Experts of a small language model.
Experts: 128 experts in each of 5 layers, 64 GeGLU neurons an expert, 8 picks a token, a softmax router, a shared expert of 128 neurons.
Training: a variant of SOAP for the experts, 352M tokens, 5376 steps.
Below are experts of layer 4 (counted from 0) of a mixture-of-experts language model. Rows are named router (the router's row for the expert), gate (a neuron's input weights, with its number), up (a neuron's input weights, with its number) and show model dimensions 384-447. Each number is 128 + 32 x the weight over its row's rms, rounded and kept within 0 to 255. Numbers have three digits each.
Before each expert's rows: a language model's description of what the expert responds to. This comes from a sample of Wikipedia text that the model never trained on.

# expert 8
It responds to: Phrasal verb particles. Particles and verbs in phrasal verbs after go, take or be, such as goes on, took over, take back, out, up.
router:154122102092146092175131142202085186125086153156147129082072165079118190134190121118136168113167135107118098106143135108109115074059166169126086167078164133094130172161134113128095143184136127
gate0:163145128084095120144108080146080106159197192211120165117130121091103087135131176078127105110225078118171088161184167132149115093069143103141172189096122129125129175116160135067153118109171127
up0:158100117193112128107107117127108073081112128140160128127222091125146133093143117112137147142127105099095111168107125158131073168184121127173077122049138089093138201156133135121103162139156133
gate1:093130145200145140124103101154128126138112064135108158077085097129138092128116099139145145171097150076140125189126134160059131082112129171166152142155119125183143105158121177091150137135122108
up1:147114111168127071102154104111106100203117173157154096138127111117118092138117135122135159137112138085148145146109134119111146117125125044114094079094089168166118120149098077137157152157129085
gate2:122127133166138160223136184108123126140097099097167147199128090113091126114118119163079112110094181161130117130162107164173162164181147085054082122122165153107130139167117130100075176104146082
up2:180113185131099149109109123089160110102147139122154143144167101145130174125138145120149091135127160151146139074117132146113101125093127133131141179148120081165126081095165166182068105116124111
gate3:047158103076180050169126114150128127111102063157128092124107110130078104157107134145155120154136080073099168205140130065095126093157112151074160159126105130140119143097128068096107175150110142
up3:124187148097133119172087146134120140138171110156096102137129128199096111059146183124091114112095130161130094154170169139137118164113189127120135139117078151109133120209152162134140090119124154
gate4:176099114101138146132171116151069095160083106124096198086136162109087114153179101124113100122130136121178106136116165122108152074047184171102119120108134162132183143117181065083103156145142090
up4:107238087133158111175103134113113103116129141152114128087085134135075074120106169126135129174159142082098142107136191080112159086137072144144154126129143088191171178144052152123140107129150065
gate5:113171131114193167205164219126127158113118194118139110193100137121174126121182068100149134126129132170124098117091119165127188149130101119141143083130098143124167143167183124161175109122092087
up5:123124133102130101155179128194114085169137059156141117118149128177155162153121106113140133137151111136139136132116134122199100131066121160137104105094104158068129165166128075096118066144102133
gate6:144079104102134073080113108139137142137066165123106101133183165142126120125120188163043135151140148191197145099150175099082162155106105115134164114180143111195166157211096075067129154110135183
up6:126084147116144055088208099137173096113124095165122157166138174176163141158114096076129148130111153162091185106180129116115111153164124104109146128101154114140113236138099127089089112127128170
gate7:145105097118070118247133116179117178132143138105101109210154200119099138124170177122135140183148155111176143138091151165149148088151144121135109109114119121088052134151175147097104070137176126
up7:120156109172089159149107124166099182125124115179170093130126163082123145144137122172154138081150162160138151097190091123132184145165173080090173132141088145138125150118165182190158145136115143
gate8:141174072063120163123107103204174163080115128103181134140118088125128175105140154116125123139158174126066121118132121176157142097118157148171146119065122128111135130146108117176082110167103143
up8:124132136146140134101101143061098115083153101130135112150185063131168081087124168149115128106110093194111201076057109137142058162145140129098124114118060108156156079125117135132106086119110154
gate9:163093113081068094148185133147165129121116139188115147115176095140128154063123108135104121098113125147113116122146090172094135108075120149143116097168174065122168108144128145113181138075164087
up9:117166089144116131176130127131148148143098180058142159150152116166145138092106101130115131132147147109110124157072137112081093111125122063134147134115107112150124130078123080110149155143090074
gate10:184154164072107164154097116170082135146130161138129128139085143094108086122131103139114170129140142112141103103118123144115114140080085115150126177182153050132127199198076139130122122147090137
up10:112130088166131107167190158135115133067177117147105133103096090112138098165125095175112143190132137167156153168142120121142129104131112161108124111120180094144096065099116089142072124113107098
gate11:155129085137140075109154091140160122232172148125132129159120123134121202057084140154158117134102084085144087151100118146133137087133127111143092113133153077151162181134120128120123136127104104
up11:146141177100148168116141110093078160145074097102117147150091093154098145087086147088166059111127083170127170131098035139135154106127152131243091118121183140130091103144096088125128152136134116
gate12:162136100113138120061107136088099143117129180143095061133094167089180109152147163083118095147096092130086152103116089136138120137122124114103188105153164130184137079100123128066133087118108111
up12:181228154119101090157102140162093079127161154104091148145156207183174115130099126101105109107107087104154147162092093177150117128130176149152080115149150074117098119165127152177169104127120143
gate13:175118105147131141135106079143120134128113156129146112101124127167095147110165092165102116134122164105175082153139065148111118103097120085133053140106146104091140148108092100115092111062083115
up13:089127118170142096175172139146122147106082104149122092090107122099149166125143116147165182153110198155060120104122203069109099067127114077163133063201095109127158137164132099170146100101120106
gate14:125118136109110122195127128103107122137144147110135155114169121093170126124131127167097130079158144137095148107155171139130143105184132173152094138124178109129125141173134156121094141144157067
up14:079118168102124107100159185146060168145093128096082164155181151172149109098181144091049119057107129152113116145184106135181141139106093165116090095157179138139169118119169138146075117129100132
gate15:090112088137133142071124166179092116154109135154156117127110101144092138150098097117144099101105155100161099138142123169110161201121133110189148155148130112135079093152141092090106156206066145
up15:076096103093097161086165172090213111140104138104082143117084110162124175143119070095128103122115088148123179182133158087031119100148128144168098144138128147165142119107131097090098064084171086
gate16:143161091145158104147157085101169150128084126068187172151151097143145143100135102129123167156097119201119098116049162167116152148145170088129091146098166082147119124153142101174140137157097137
up16:145192128123101179135128141115106091134075100157152119135064112152139182123147152148072097117148085100116133098133099121174098117116162133125158099076137056103158126161090128112099140113127153
gate17:205137086154127084122059144114142054072199120185140126162142098173190080121167106106117162196162106151196109179127166110127163134123134154157103195133161192134161132100150112121133128144101087
up17:112154112157088081094114105110145175110125140110105137135123103136123092151167152067124137132117131130136175152123120142157142144064129112107105142082185157119101117128107100076140131137093111
gate18:118131146119150131203119143119091118118128169160140161121126157142083131057085145096087088122160148136089160164120125159156115131125117123160143112162190118136041170116082130104147073187120143
up18:106117143118135117120084100164138073081104100071091135190163116120104105116085096148140087095083128093123132110135156120116146117086125071172193149144131126199120128175131121090130157150098117
gate19:169139111131047095146112127123066084094091118102147116145107108167102090068151099119153099096132150168114104154174171144119140105171092113101116077163129171157079112132083116100119206172136121
up19:158101149159147101185101134135060121127068121146148113105139120139165161161064106134061086108171172182152096107119123183095150123126129172147157102101124133101144120087109082077130141123168085
gate20:156129118143094136126165168126112114122109132086144126111147104110127076133152104134175135102139166117134118139165138095115059162140151153142148177155158130131083118150095213180111116138106161
up20:115099099145102162108147134108142134085120072160150097092096113087187088135153108172103113153136172103099153087150101081081114075134135105166149185143034103155107147102209098166125081155117134
gate21:153109124131123098108228136157139132157100098088128107100175063082162147137170125081122099134130168116123139173109068113161143088076104177149150052160147186143104132135136158126071164109138069
up21:112163106111177174148149168152159116217121153114107125109131149149091139105092134140129141169111147142149094171114090132134177063138120089143122122079093081107165162040087161152126134135112133
gate22:068115052099135188138079138120169113125104170157131190146083074149164082159131119160117134114093090104108141114112124123146099158097092157074162080123122121051104119147096119175093113169121227
up22:157147171153129141096105119183132126171161122093134092167134091190075104082162123118129129142123190091180053166200135103153139161124173106186135171126121156165101140054100103112113124135099160
gate23:121123182124091100029138156140118134135189152164124107153090173131120114143139161151100112083158107077146112135099047158136171067113119100113137159135114108101102115119123111159094106169084142
up23:152168152149118102150080071134135099158083083130154104133096134146074113119136069115121069122174136143131132130112128151162095084103130138161083160120150151176100096107099128169119137188152130
gate24:113112121148083131170154164157189135088123152109166147144089168122101128125066136089069125142152158093133208130087092151165146139172144149105098094118124151132151132108128132160108145117142183
up24:147141102113124115081131131176072126172137095130139094140152141089091115162071120078153112071102114131218121107096141136129153168111174114128175159117194128128130126118161111117153091152150206
gate25:160180173140043096165123156177148098142108124147090127133172138035160111127134099151099110127092129097134117156123126145101176131175138151133121084163119163150134112112119117109106153168138151
up25:130082124148098215102119145071068178150123110201128136112107151127168056146105076111089164142092071079173142133098131107118173047148089139168130102146185087188121123154131110146117133035141203
gate26:132099127148117130078182145127117153125103108140101088057156103130092124128129093096140139151101108103132146099100103147151107162114143127113163120079086198099143084163085030074088102122114067
up26:163114143129201089158138126136146072150116089206148146052111081160176156183131108039090088166117151096140136136153111100160125183122054085099142110078181071161145115147131141095126166106118194
gate27:161072154083130072131219105183138136118177146136117093167139125082139119095076156080094127107153193109129139068088177087126125063095159146153073086132146122105117097102106211063140144161125099
up27:151094112093130078040100117116117108098159054145089068158187093067089147107100143110200118153142108157122118131077146128197119110137102098089110132137195130132167079124135171165105096069128140
gate28:146133139144149119090170125129106146115116121070162128169121199144092135121108140132147161108151156139155113162133105135121091204141134178122166093142129141171138189198094141131074101075142090
up28:134162101180093112101155177080135123154103145081166107089135092180148132212127125096143101121123128150144133068154153116185169157145078108118117112176172161081142161197090152135093159135149071
gate29:162105125161156120183141100186139142081109167148108189093080210124043113128148067133072174120119137094098152098151137148147099123140135138141038100090148128144178161128097088121131080098171085
up29:124082081144150163154152167098199108089142104118144134118148113140147111125113153104129109131137087131142194122103159095148134128155167111122119084129170072089059180132138140107153172156160100
gate30:099157110169058131079144137099133104105189118108116181148164124152127164091113134132118114126170092118144126094097108123144127070129131110069136108158118173062191125177036143093113112127112176
up30:101090132085128150079133123133044094138137134085115140151103140084155124153089164140072081092121100095072130155140094121211180109052152107124134132121166168129140178109118117151172083159077134
gate31:163148142114156125108105147095097148170142160042168196159097182140107045114129080130089154129113114085119109192161119107089077143158121152135121080107098097173127114079161110151093095114083231
up31:133121118133148073090206135098238151112144153117164155069145119110134147076140101101109126133126064176074156152141096148157103101107148109208107128199214133143166150143105186172107157134168141
gate32:180105101122160134123116174110106194100131102134178133154148155097158124139170108049168138122158155128119073093157184161094159125101098140099081135101125144135106108161124123147128167154137154
up32:070106151111133083150127068076146094190108073157171113092171132070137155123111153087169107161164177140132135094198042117149096067110144157130048144152171150109087054140116205146152086178126168

# expert 30
It responds to: Digits in numeric data. Digits, commas and decimal parts inside numbers in tables, chemical infoboxes, coordinates and vote counts, such as molar mass 368.561.
router:113146107137126165134084114153133180162084208136171170075113145077109179098170096104146128123160173194086084131161107107145097159108136185157133182124124101123178151145121090142167177151159097
gate0:142186115134204091128171124151138139140182118131094137126071110107122073115095149150126144077144088094135112129086140113171085127127093132131076148130041148158148114144086103132118160121168095
up0:111123167099087129185143071083174167112121099099138086131138172108130140129151076110140135130097145121130064126141151057162125111172022180132117122162123133132109179125087155096167114113130131
gate1:094180077125105143100127103125097159060137180130163116102084148137132068096065120121106133143123127136129131122113089097085157095077180121115083076161060135131103166115099108118089110110170139
up1:111122085146158112103138111118105114112139161178149101135096174100101118111080083128106137099127139122108121069157151138161145128076196116070118098102115127084093179180087147125131121077127117
gate2:115085098222097118141101094151058080121135093117119079150121105136165103071133150110091115079093080132109185142155139106126105100114124145040106126128084091133113137070151121072138124203124130
up2:097146122137072132132116159098141097070154104133141137133140067128103063171187076095082160106123128107105125126087104152164095111130139154142185128076048137102158131115087138108114108049104112
gate3:120187145100162117136196168090126159120167124124089114133122114144128121101155197119149143237136134133063131115178152121080125156121107127098080183138070127157125072185077164131175143134115110
up3:126146138185077117134141108151073155111138149120151088179159115124105055172091135139160164147152167129161137101156157150131133120136090117180116100093125083122113061152113125089160137118100215
gate4:095118121130074157157124156098175067080096065128115122093179163123151101184155183153079153066130142179107132112118134134143094121155122098097111172166115125170111104184138135044168129081137105
up4:138116164090129116149136172103182144166157145107118152114150118084117168125148074133095063145180123116099079148148092133066161141144110110137072120161154128091151122209082061108189072184116098
gate5:096130097141140152148125125087145150152094129113057158092127094149189089105149138144088137122140097160113126141122122120152152153151154150125135121179104122077111127180092123237156121122009107
up5:123138111111127142158116173118140149107114123121119149142085082115151078125125130175111140139102215158113156118107138136124131105128122105111129155179118103167155170123131158120188068082148126
gate6:132116188127116159102097157106129123126157126163108137117172125106184139127113099193109152072170125170108088125104094129107103130159113175156093180121139215095179177149102104130115168133082126
up6:085108136120122132133144139128171127144117124095215162131207088070162114130119128085147136072152063133112138077133147146116106118091080124119059146135094117117098157115125135115133111093150170
gate7:129130213185133149216145119149114185122096121109101171118124132137178129153137124163180125074184109114124116162151113172065102138173097093120123178146124147151150131121131085109123141096107123
up7:131086088083127131118129130152111102136147163126147153127137076155095107137100083155136183127087098127135083121145115160165123143146113094158139133151086153095184086132181125164134066100132122
gate8:173152096158119135103135097087205130164085141151120144121108080103145189102151155119124166119102113139099114102168077132103130140148134135136125084193083106136139150093082157117181139121061148
up8:139118122116088124102165194108202108098150098124130114091107186123153143081128188125073159152133129106110150128120156156096087110075102133096113093022129153098121140139155132120110133126145150
gate9:179082089140098088122113089168125137137115166105134136084141140094140053123139082141078150155140099083127204170081102122088214130059082093118110122136127077123142103119129101072137087082115167
up9:087103127085173157160127169128131074199152104132123155188130179199080074132132117077170142130159178180096090151164132106102190204101129144108139142149084111169075103162085129092129140146158135
gate10:109170172138117097099093116148054103113151070117114117084081125099186104113164104120120174161111143128104146155087135091102152135201097149138155167096141129086151160180173129032141162174108125
up10:150152141218156140168059153087103165151086107163144085119148159165184181137181132130146119035155146106147175102209108197087138155064093091109128138108153075129120149164119088115154145160137087
gate11:144106138080167149116113095146132139144135119099168078106126123128115168182144125126110106123197087137095146141128028144100074128139182147131104135117125134106106201203107122107079121067199164
up11:167141104116136123110159073129114081150108109097137190070201146154088144177123100112154124086140099129163109089104078123093133057179111129096106086065077181107071124119098121068109118093181143
gate12:152163140167114133178133144092154166088107154128106150128105140107118180104119123087148123145153162107176102117091082111085130142086164110116090145160143169111177120097107189074125086135157163
up12:095162098113132111178126103087129163177136117107078124112141055125095081130118045137102098145158099122147182154157118112135175120122152108161135193167108193130114062131126130133125141146149152
gate13:161123134150089091079176133108114151112148179164122127071190151040139113108119123122064165175128113086154172130096140172155110180098094163130126087143152133135113098134099127146136184122184075
up13:129090143189141130138089140098111111124149135145158136135105110064110094143109061170190123154131128127138116070105227085145133120132086067121120122120134094132096091060100121091169112113081170
gate14:089121127119201173087095126166102117108130128080134106103163120128103150084104089078102117162116136113064113129125126121080124154090141089144187098075141109112144135113129101095136109176145172
up14:100107092095115182145121116167133104168165075095155110143158090117095095110149143137081092117093130122129184115148115184111153098124068101091180111069120166058200080119099142151088180059187118
gate15:147052129119131190131132131139084116144082094114102138138126086080118184166176142190148136164118168125108172066105234144148123141119132123157139128166139132118128116106140112130155104183108200
up15:134127129109106137103167130210141071103140162106099120079125075146174154163160120169123140134162176115139146099183082158145155126132130099172115122122184148152132102165153119159139115141176088
gate16:220146123146071081146083112094157138168134089122155091171156120086136079151163181145161127166132157102104085166147159043108105111108121142149161156152139097152105103188124132168150129066089080
up16:105124130142177126143166143160161129142196080070036167083073188145110103118169128077176104103134120086185119174118142119115176163161072116155144199122138080097130128194127121112075179120186105
gate17:116134104150127133164124123145084135139090200135074161124158105169137132132101110036130105080157132181160100138152084115086190138097103214064155066096096123131114117191140094161038122120063118
up17:164103118107137087240092165080122140143164121135144103127112111105124106130150162161141183147108128156163118106111131117160103126097126117112116167181102076141112176127085125112124113132127154
gate18:127128156174124116136121144126111185128149198107115108122140151184152132184142137141121134133168124177143134170114134125100076103147117093123124154097198161093112113163074204122084138102127152
up18:138114199111103181139140144156120154086114110141171153158101087100122169160130095168140143138132077105154126156125141087176125117129088171125138142187149101103136097124165127140097069151096089
gate19:211121114125050151154123128093135104121065140145063157203113146156063194115112095092127115127128185152166116133113142112106143099119121115105100145096094095107144126183139092142104096135155123
up19:045114160142145137147139100121173132121111108086145159108080133143078161111106134162133179118151085138063138126096135136139093079077135142150114166167076175090159094097104142129186133138141164
gate20:117139086194144123141142113129144149157114087141085078112100158146145158116165043143128114172119147163125110092078194092156134126093124191163127124092155076120158054106122087136102113093134114
up20:099127218116078098105139151152086126150117160153177149188196120127099156166087093092120105139111131149175110183147057156078170126110189099134191146142032147170097113088132095127144074140165151
gate21:181183142111110108126093103110142135162124119144117134149146161165141122117118147109141122143203190164114121089182117077163138203141172126173121149151180117117120130114114094140112118100109085
up21:061149076091102064179105132144116127180168178156133130151199100123106138140148068143134153192111096060094155129124164121083080119154081123090094126124096126130101076131098127124106169154083117
gate22:151132123167130136170171103106104175119117131113129119153157149111123151120115128157202117120177107088177116115126106152062095102156121175101180128162203115059159107084166085158163185119109112
up22:136105164189136122115085119073080136121169156145128111111124126162106163121139136180134100140146093094142162166170103153111126094123111185188123158103149102062139167135089128098104152191091148
gate23:078128109151104148158070150105162132126121146147090130151127139108140082119162128085170128111093173106173133159091112157114140152209120109156087122123156174054143106137129104180108126120097147
up23:130149143117118105122155105134147104122078068180138168073100122109119085148181082153110137112150128076124173090137113099173176087112133154177095153147150163209138069106089089143130062100119100
gate24:101142171114116153110096157191144138082145103163117158178150134119131101094178118155154034086133141111157100161139138112106143129152122157180144123122081105128117124122139118164117208190159129
up24:074170096204055079189078125144134145160147107126134125177161111183130184136155195170103116052178171151163057100160154137114119130074107150217123085131063169119153099147108131140136183152053122
gate25:128139081156119104160174146113121064137058158165067108132184153107110109119096084096154089106077172147056092072117128150132161153099120142196109119118171097130099090118153152074194146157166113
up25:073072146099082144167109155139076066168162072101115132101127135128042174111106146128111123118123113157110116090181174127107085086082140155101131091123169136134141091095098108127110057081097157
gate26:158101131139207114116068157080101114099176172091131099124115102128164181108104044121097222142105129165116118155078133107203120129168012154071092129146099059105109069083149159113128129060135159
up26:137112127082175117089121159127158160149119112106200125094113147138143146142106177190098144101160147087131163194150107090124172129173107118119105126219078116108124051146141159145165133098140137
gate27:149128135122120096133126104149113165113090106082165149099186096086143141151186123156086163118149136172079107138141128143170127161117135078086138059113175137158179179174108090137082111139085105
up27:144140177098083131096135131066142156173145123155121089139162100123127112150120108174092093120109195031051141175138168068083166109127138120154107183154135179070131138138151138148134165199142129
gate28:156121121117165154140110119099130156146102115124078107200112089166181061095101149155135173142160100110118149106142114150136130140150130124157137102118155109149197134191082185145179132159118101
up28:150137121062078127148109117120095115111120091146133139148087128129093158137090040132069106146122142142195138168121051155159143130133111113100079169099067072159148116152105125103103123166148155
gate29:147110182091148125100109108140121086163143140115120151094132092150137147137117070134130125126100129059061130169143093197098146161155217177123052165074126152083137167151143138161121126127127112
up29:091115149064105160069151108141076160107129074099087126097190119128143139144151116110142149085139134147231129167087152181124099099151113161171167163113156030115080114121141189147101114157087110
gate30:044119199167124166123150143181088147111137191106138162116092085176042141141095057136143093142141137054048114174129077133132165140116163169054182110154152111139151134136141143167146146099109088
up30:079111167141095094130124158142157173182100090161127120113097108134143129145090167127073134070117146168099161098119125139127085149101101143074126127103154097087119195084154101141108136169140150
gate31:069157129115130125124198134084148172158138140187144174184148141155189161103141095174134178109141132117144146152161122131104143201132071176126135146120177149042106110091164131110162143149123119
up31:123104117176137152112133091178159153136116186087159080156135157199099197191120105127136191126200102074153126130138123136153107133108156108099161105089112096115136179160147120160121182109096121
gate32:115139150160125144117148093129163133098156078183124124165129129150067120140124159050086132182088160119129176120078164143128175149162124127095141151097161144103142132102145137124089085074152103
up32:117068141120093088091126102114162144148149085125099144158118191076148149090114170155161128141114135122132078157124148173123067153066177137094102164127084135077149123096129117076160105099160184

# expert 21
It responds to: Scores and numerals. Score dashes and digits in sports and tennis results, such as 1–1, 2–0 and 6–3, plus numbers in stats tables.
router:121143093051097189115106097128117124134081132174148115122108107065099153089190139149132150151094189183149124169132130090088066130159133172163107137134142094191099145068092075153149162121170134
gate0:123108132096114158091196158118192128157122168082062112130128115145103127090107114160136142101102096146123085112124106124087160098065086133119114174077095133146073118117144149116101123157174185
up0:116126076169158113209116116130100164107146148135179183124136097143079175123083126079116166125130142123091118153067144127162081087118113077168129085182077167080179133095078146135076136152148130
gate1:150131095125101097119135190146166139164161102158101131183095170155142187130125137155091197141114072156199090095129130162129163096134151169090175112165098127085118174154121113103149187137171175
up1:138156066101171112121088062142143102127104150148185129090139081206159158165128093091088069081058174092125153095081099107160136158111112084172174169113110106155199166132171107128147081143152123
gate2:085046124167128162142107155140089157104189172095122127145135092095108130145103154129164137116100140159153127103138110128090119151129132123150170147053153068135133141096100115079024135066127119
up2:165114153076137125087075117154147138138098103167102093122107159065211145153160153153171128053098101093154118157139139197132118131171098131110118112117094137138071120106131181128075153142136116
gate3:144163132131140120094143145141083054099153125150094059090154179080142130150134122136093098125136181133088072091115121092158129147133101135105177201157143180118075153101097170132131015106132138
up3:180136100121130181151170163165153121173171147091134145132168092134110147165133098049165126101150093112128139169119070098123120141105099109165139125123130104114161102107099165117088118150096091
gate4:116104111216132114120172172129127126075131129127159128133173128085148197176123123160154105089145112122118099080106077098128110123131160165215169146205163110187155089099121095120107139129154140
up4:129115202129167143098131173118144225120171164160115110121217104149170058098176080125183141138157098042102108131112126135127098091126047076136163120155171115118124125113130146132130163188076148
gate5:156089149141084117106165127119172176108088120146183140136140065115127122108145151091113144089118166158121132099156193154129107156094130145121116142188113160176106164063122123142139125166115129
up5:141098129152112098156109089110108157119119164137110135120110199065077148104108173153143112086103101141098135140138168123143032165107123134095125161131148143143138151133137170112118161122154166
gate6:099186061131107084176106103100134100131116111162125092193088113136099133091129114088149151158116124093123125110120147104144124138125149089148069093109127133119065116147108179149106102035154134
up6:073122159145156128079156151156080096165154162127131141102183077180072127110113153153159124170127105131212144183123080090133109138080149176123156229160140160140127128115139086120142126119144092
gate7:142074121096137113113144103116149104134088125138070151137156112092145156079124103221137138043122119146134121152210112124144152145136121137128126021096166143065145125160183142188100124115131173
up7:108169068156086160183158161102122145134183102106151132132094119098078157141054148072156167110091104153156109104138089166146078142183153095144129137136130130172120159155140082100093077078156075
gate8:151165117060083207096159160103166205148103095123143101074068131127056148128188141111164122102106112087161102148106121110124154159180102119086157175205157079119173124165117089153102142147174186
up8:125113101164143086127078198092074182106093182128151121093221097113152105153100137068076151173121169105064069162124158126094104104113127159164136120104107140151088108083167134096141094143092107
gate9:163090131127131147108135151116109144105162108128116089128115144143143128105111167134147072148077105108097069119118163093117113116142159120160107134117185092117141162116069147167179109069033168
up9:077201142162149145181141111151116159092128097124123129114121161071096100161119114077100088114091153163166149030121099118130139165122152069151126149117122126145142118130128146150089116119117094
gate10:109154145161080094145167134108181166101100096171131088086127103182125138114096106173106122152094136119099128124121078148116153187116192124177109166122126148134125113119074149175118186101174107
up10:112067115101119169164141109097104113104103140128096117132098139144128156141136138067081161087087109030157118173126099151107172127119131161177121124154138164101088052129166098117099098155126131
gate11:129060083151105091177077133051108158092116152145074091177161162156119170127130123103112134174091112101147075108122149101087137089170110107118095152194135126157125147149126112128111135103091151
up11:132071198086143092128127113158117091101150141146186073134119170112125117127136132172114106146155106073167163097141107116150081143185140181132127107088182164081120152110133174157063120171110123
gate12:147098119155110183151147090108139112100121075043150166129129194131128162088100220129116122176077169108123066182083188147136154136130111108134113144134099181168154053166101171096142157121172133
up12:147103149169151123132188188087112130109181173125108137124157066131084114124183113117126142161175067174119146097129110084128159149113157077107131120111104094097096090166182183116137141047169121
gate13:133156138137114127088069082117141100083131106147159123094116153109146113209140140123152107062123082163131129057187070107110165138129115135156087129132147183146124119102189087150145134094075163
up13:185125136098179133155103073130148155098152071153145116081109160109159098166126126135116130065114132129118112146161120154132136155115180100124094139086134135101151134091174155153108122171118126
gate14:107109176132135172136115103138153110114127122128131151104128149128070135165180148168127089118158087102116080097144117115113031166101110158127134142106128156126170077146128084120075124170088137
up14:148105110091096040255126149039097136169156146151186132175103111093162112143095105147084099146146158133126117180101194129148113067102147146145105135143164160120127136113223121136155085168161118
gate15:192139141138153185117119108103153158146115124156131162107060113153151131102081058108156101141129131155133163058141175128148127090146138166114122101142074123168109149151125122126099189102120113
up15:123109082111132149178125125159132128145140088131135106103115083113214102141161121121125124123141094157104123135156121107118118047150208134125118116143121122158122175123106160118158118106139110
gate16:112113151097100132137168159132106168198033096118089112132102105111178104133153112102110130149172089071141125119072100108114097098138088145112128108108150100136113115132094158139094087124077147
up16:146207112110119097141098122145118157127138129122145156132132129132113133081181206180136146174144122153219115187161103126114095078163118074103113131172148110119155052133164152075134165133118091
gate17:124072092103100106116181089089069109108181132066115120116168197176130093151122092111135179084144122139163124136142118109142130130147169169134088133166186144062167112111064145116132158062178157
up17:089123100101181158152119082180047153096144138143094127073153134193071097144119151094117174149105112184153183159138158107153093118144162163119103142144106157097088091159100108119116102110083111
gate18:146093102171098129196070164097128120101104134153151124159181112155170127089090147122117126119140173171149154193173088132131185131116132144074181096173148137138151093118120097159171137153073126
up18:161130088162185133129197170151132144147100106096071162108088195172125159124127099096144100156081065133126132140087221084120127105174077076177137134156139189099125110151134147126102188070136126
gate19:163127138124121057109154155094175132157113122150117177122132125116089105128174106142114178164103123150132084134121099160095117055152183081126106125149147185111136125098148114127132112175094115
up19:181123128101151161108122132181134111185157068086141170125128177123160102149196128192126158116158112108106144133128113132108101122154104113118145147094142147230145095114159125108128105206079180
gate20:119111170128108193128144045143131092122127098112065150105132154103118107134150087098115050129133069178106163128094083120092149067105147149116162121125153130096130189106175119140192152160107164
up20:108112090131122161096114117073159100177126151124062125093128080079060103096104088142164078158041182116099137123110180081167145135109182150169160149147164145118053127067139081150129170106175170
gate21:196081101161146170122087166181068088147108140103126104133158110164125148132084175090094107057117112100107180134099118110153151086137173110135118144150111114180122154114175136091096134132128111
up21:111120178153091167122135137098163123113102145132126130132131125104174076190134092142098120137120105060193184108108167138066099132165123083133105118155157127136185182129153116156157147096154141
gate22:121135141116108107128152122103121161158152100138102127141168092115142155115119119126146136106174106092145120104122135148076162151136087184111144132081143175140189112101159106101205069112134073
up22:087108073081161071149137090182199119176155130114155097151064160145127161091140094050138105152181177081068147120139125092136153122163161113151127136192162134131168074129163133079106084085097163
gate23:146153088187101147101119123136023146098139049067134079190126078154111113158098152158099094168104144142144156088103171094137090129104177130091114113162113110073052138134179110169070092100103167
up23:092111136141130136077142126121131126107127124136116119112196123110105135100120131090140095128153117161124113187065173113111140100185066129164170147225132107133092168069137111125118102102109222
gate24:105117132138146182136115092163122104180139071143113134134133119079088133143101117116137129139154112071127182174061131103100168155124149181102105174099113134105126129186096126154106177137092087
up24:111114174108108153178103085165146113118148176115092123106108109119132121160118142131149137236109164115099171178003121094140164144140211170118156121138108154085113167098107114142117166157084093
gate25:112172156103133174118151116124067149101166070134182114156179172085103142092128100099050121099157182122127160158131107142145151132080135095185124132088096128125172124146150166134113117113174129
up25:146103125113102156169119166104105125108117139133168100133114149131088118133148104109136127165137093078113101114099149059107129111147150103145175150184084164085154128097106094127088103166111156
gate26:125168131155162082104169163128111172085083150089054131122111172112147134134114174175121120164102165154110173119133124134086151188091101094136159068126134056118145158137122117160150142162109095
up26:134121083105114145148154085110064167124053153112090108168080102149138055150129107169152129166139053141105089104119100084085071158145097138133169099116151140088149110148072126117142101170107097
gate27:178131132060166108084118148113120141164116122140107126140098130137152121142131088185133117186123125135068081111158181093157126186092141123098106117133134127174094195097083149119132113129066119
up27:110114088127188091155162162069147137119166119121136180118111123121153117124127134067105202159207105063144064150129120110090126067162109147193201129110167172119164113154129165086147148176139199
gate28:108125094107092087133097131094142139112151137103084123149074117117217136056177129131145123075078157140145138102158197140151166145151181204205125085136133196135154101054176122132104119188119105
up28:132157120152124061114194085096128113139119147190104146143160119090150140157114161152118077152095110161134086074149139168089144122082144197141117102166137121137113145096137097187179131171137110
gate29:064156152091134095098077115153126106118126159136129172116127160130081103109119126113092081085144110142149076091175122107093104155093120188124136159135114119093074143096117139141127139069105151
up29:126113141141120152138141062115133142172124143149109086113125156129122121126150098068124102105150134124156130117150099166142145097126134132173158140098108176057193133148133112108122155121114110
gate30:156132174164146105200081138150107145164114163042097099117040171165156161166054121100118148107071175172092152185105064077143117117179128084122137093099124170107102120130120126067123071145181165
up30:112156170168097137098078086141138113095148164156095079119142103164162121128132066113090111097152104104112168107127098125155097097202096133181088121122173087129102125134179128148169133089140124
gate31:197125170179126124106118130148149177092148147033092132148137119083158145094082132132100080115123103113170091138151139161147158104175124198148136154056086175119110144168097141164104049176088114
up31:100170073141074115098119090184094127112148130138132067170156148134150096106151191169089113113121108104132080130111131083106137157178150120115138110157113168140109086103112044083188125143069159
gate32:149091142156075133106088177145110126170151099134172142108205169146123173191169096071135141116123115150115113115143097174148110120187128180165161095113132139154094125079154112133098081112104064
up32:166122097117157147111136165143166139151119171099112111131132118150119101101141166112206151113127073146096157093109130176190123155138147109127095106146131158181197137085141148087092164120128133